config.toml
n_layer = 14
d_model = 128
n_experts = 48
experts_per_token = 2
d_expert = 112
d_shared_expert = 0
activation = "xielu"
moe_layers = [0, 1, 2, 3, 4, 5, 6, 7, 8, 9, 10, 11, 12, 13]
router_score = "softmax"
normalize_top_k = true
routed_scale = 1.5
balance_loss = 0.00476
balance_bias = false
router_bias = true
init_std_router = 0.0106
lr_router = 0.000676
vocab_size = 8192
norm = "rmsnorm"
norm_eps = 1e-07
tie_embeddings = true
optimizer = "adamw"
lr = 0.00333
beta1 = 0.9
beta2 = 0.95
batch_tokens = [32768, 65536, 131072]
seq_len = 256
train_tokens = 416800000
steps = 6338
dataset = "wikipedia_en"
Below are experts of layer 9 (counted from 0) of a mixture-of-experts language model. Rows are named router (the router's row for the expert), up (a neuron's input weights, with its number) and show model dimensions 0-127. Each number is 128 + 24 x the weight over its row's rms, rounded and kept within 0 to 255.
Before each expert's rows: a language model's description of what the expert responds to; "mostly gets" lists some tokens that are sent to it at least half of the time. This comes from a sample of Wikipedia text that the model never trained on.

# expert 30
Description: Abbreviations and table labels. Single lowercase letters or short codes starting abbreviations and table headers, such as t. in v; t; e, rpm, Pld, MF, GD.
mostly gets: " b", " MF", " Preced", " GF", " GD", " c"
router [139 103 127 150  75 127 102 128 133 117 122 115 116 130 179 132 119 141 136 126 127 110 174 132 121 111 126 138  79  97  93 138 138 121 141 152 167 127 153 127 127 149 124  90 174 135  75 141  70  95 111 135 105  99 174 132 125 126 107 164 107  86 131 122 134 155 121 139  82 130 171 116 166 125 136 112 101 171 154 149 154 129 124 132 159 178 118  94  77 148  80 113 116 110 158 148 135 133 152 161 102  97 167 163 123 141 143 153 112 117 116 131 139 108 141 124 149 142 134 120 143 124 118 124 169 108  99 128]
up2 [104 147 105 137 129 145 120 112 118 134 129 133 138 129 146 143  96 143 117 122  95 129 149 129 109 120  67 148 152 164 160 110 120 139 137 131 146 141 145 149 137  96 139 153 155 123 131 138 108  82 122  93 122 119 140 145 109 197 132 157  83 136 135 154 159 124 142 148 126  92 147 127  89 116 123 142 107 117 167 118 118 109 142 130 153 150 122 154 125 115 181 146 139 123 100 124 175 123 121 100 171 171 152 122 149 168 140 149 159  96 117 128 105 136 112 107  88 112 162 125  72 193 143  73 104 140 115 105]

# expert 9
Description: Narrative verbs and connectives. Past-tense verb endings and clause connectives in biographical prose, such as explained, recalled, made, where, because, until, and commas after time phrases.
mostly gets: " where", " because", " until", " However", " how", " gave"
router [ 53  97 101 121 107 136 133 166 157 131 105 136 138 138 123 123 127 140 121  98 143 105 145 158 127  90 122 128 107  94 129 165 148 122 125  99 156 143 174 126 137 140 170 138 171 124 161 159 115 122 115 132 109 144  97  89 138 156 117 112 136  76 114 118 115  93 133 150 132 123 114 163 137 115 130 121 116 109 133 153 106 131 142 109 114  95 115 160 132 101  86 105 175 181  79 110 164 142 121 154  87 133 127 154  93  84 115 158 111 172 131 142 150 145  89 146 136 126 151 115 120 118 138 131 164 153 103 149]
up2 [ 83 135 128 150 148 116 131 124 119 130 108 124 123  77  91 174 143 137 130 126 161 171 160 189 132 172 119 155 116 134 113  86 157 126 150 148 134 121 147 130 158 115 144 145 132 119 138 137 197 142 160 104 119 150  94 115 125 152  97 115 110 129 133 124  80 130 128 117 171 137 128 128  96 143 125 101 107 114 122 176  81 123  94 147 169 158 104 131 146 132 115 137 144 111 123 110 115 146 134 142 115 135 142 130 106 130 181 137 101 135 147 126 111 129 126 114  78  67 129  62  96 142 121 144 105 126 130 130]

# expert 44
Description: Adjectives and adjective stems. Adjectives and adjective-forming word pieces, such as local, national, large, similar, and stems before -ly or -ity like physical, random.
mostly gets: " local", " national", "Personal", " large", " main", " small"
router [127 156  74 121 117 141  94 158 167 136  91 141 102 146 145  75 116 124  98 171 113 138 144  93 151 120 134 149 125 133 157 136  79 148  95 119 118 107 119  93 134 130 142 150 177 120 140 117  94 164 146  96  89 134 141 130  99 123 195 146  99 153 102 104 116  92 142 113 144 123 150 122 116 113 117 121 127 141  93 148 115 132  73 163 142 132 102 118 122  99 125 137 130 117 145 127 143 118 170 140 123 145 121 149 111 154 117  94 114 167 120  83 120  97 125 106 178 119 121 132 137 120 159 106 153 114  95  83]
up1 [104 163  85 108 148 106 142 110 165 111 124 187 101 100 155 125 116 161 135  99 117 117 103 104 131 155  87 110 159 159 175  96 176 116 144 122 149 109 160  98 147 136 146  72 174 137 155 155  96 152 174  79 104 138  85 124 139 123 145 109 154 140 120 141 113 114 157 130  81 108 145 116  98 150 125 122 134 128 119 116 125 148 101 132 144  94 121 118 107 114 159  99 138 117 106  88 123 136 115 123 126 119 116 144 122  85 106 143 113 128 112 128 162 121 105 168 120 121 123 153 168 147 161 142 145 158 133 145]

# expert 39
Description: Determiners and possessives. Articles and possessive pronouns before a noun, mostly after a verb or preposition, e.g. his first invention, her attacks, a licensing agreement.
mostly gets: " his", " her", " their", " its", " His", "whose"
router [105 145 115  74 172 116 117 135 154 152 122 101 109 127 139 117  96 125 140 183 125 146 151 138 175  95 158 125 149 151 107 140 116 130 113 121 113 115  86 139 118 146 122 104 172 126 148 144 102 150  92 129 106 128 124 119 101 119 131 155 152 163 143 106 147 118 116 156 131 153 184 151  93 113 162 103 136 111  90 165  91 118 112 159 174 110 122 101 167 101 109 134 109 164  93 152 141 124 140 122  96 122 156 153 156 126 118 152 129 127 150 120 138 122 156  70 133 176 156 140 137 143 165 150 120 141 161 149]
up1 [152 100  95 105 101 126 167  95 136 127  86 157  62 112 122 166 106 125 111 132 103 116 104 133 167 134 148 106 119 172 141  95 133 165 134 148 124 135 105 128 120 117  92 143 124 165  96 149 136 105 138 145 116 113 125  98 160 162 156 114 175 136 131 157 133 108 107 128 144  86 157 118 129 130 125  90  92 123 124  55  92 134 149 143 114 122 110 113 124 130 151 149 105 127 118 141 131  99 101  89 111 141 118 109 122 106 118 178 117 172 123  97 144  95  64 136 120 143 128 110 133 134 106 131 109 159 140 140]

# expert 2
Description: Copulas and auxiliaries. Forms of be and have, plus not, did, would, after a subject in narrative prose, such as was, is, had been.
mostly gets: " was", " has", " been", " had", " being", " is"
router [ 97 104 122 114 129 116 115  87 145 133 128 119 146 170 146  98 113 146  95 107  98 135 132  93  67 179 169 112 134 141 124 120 178 117 144 127 149 115  94 116 101 187 151 104 129 118 147 124  89 120 137  93 135  98  93 134 108  92 145 134 143 155 112 145  84 146 145 148  96  92 124 151 119 160 138 170 133 117 120 111 140 139 121  80 111 115 110 148 120 131 124 106 109 132  97 126 116 153  89 133 157  89 109 139 117 117 105 133  94  84 100 105 160  89 121 115 115 140 169 151 150 109 128 113 159 154 106 104]
up0 [125 128  88 108 140 150 142 139 134 135 167 144  98 135 116 128 115 148 115 127  95 112 127 141 118  75 123  85 163 153  99 120 152 126 127 130 139 149 150 100 131 121 131 116 117 106 160  92 124 134 166 129 158 112 145 191 131 138 118 133 124 139 120 162  94 108 149 144  95 111 165 116 112 103 166 153  70 155 137 128 116  98  92 120 128 121 116 162 151 174 171 139 138 143  80 121 136 117 111  96 145 196 121  95 126 109 114 145 135 144 106 110 129 132 148 146 157  90 119 121 140  99 127  72 123  77 147  99]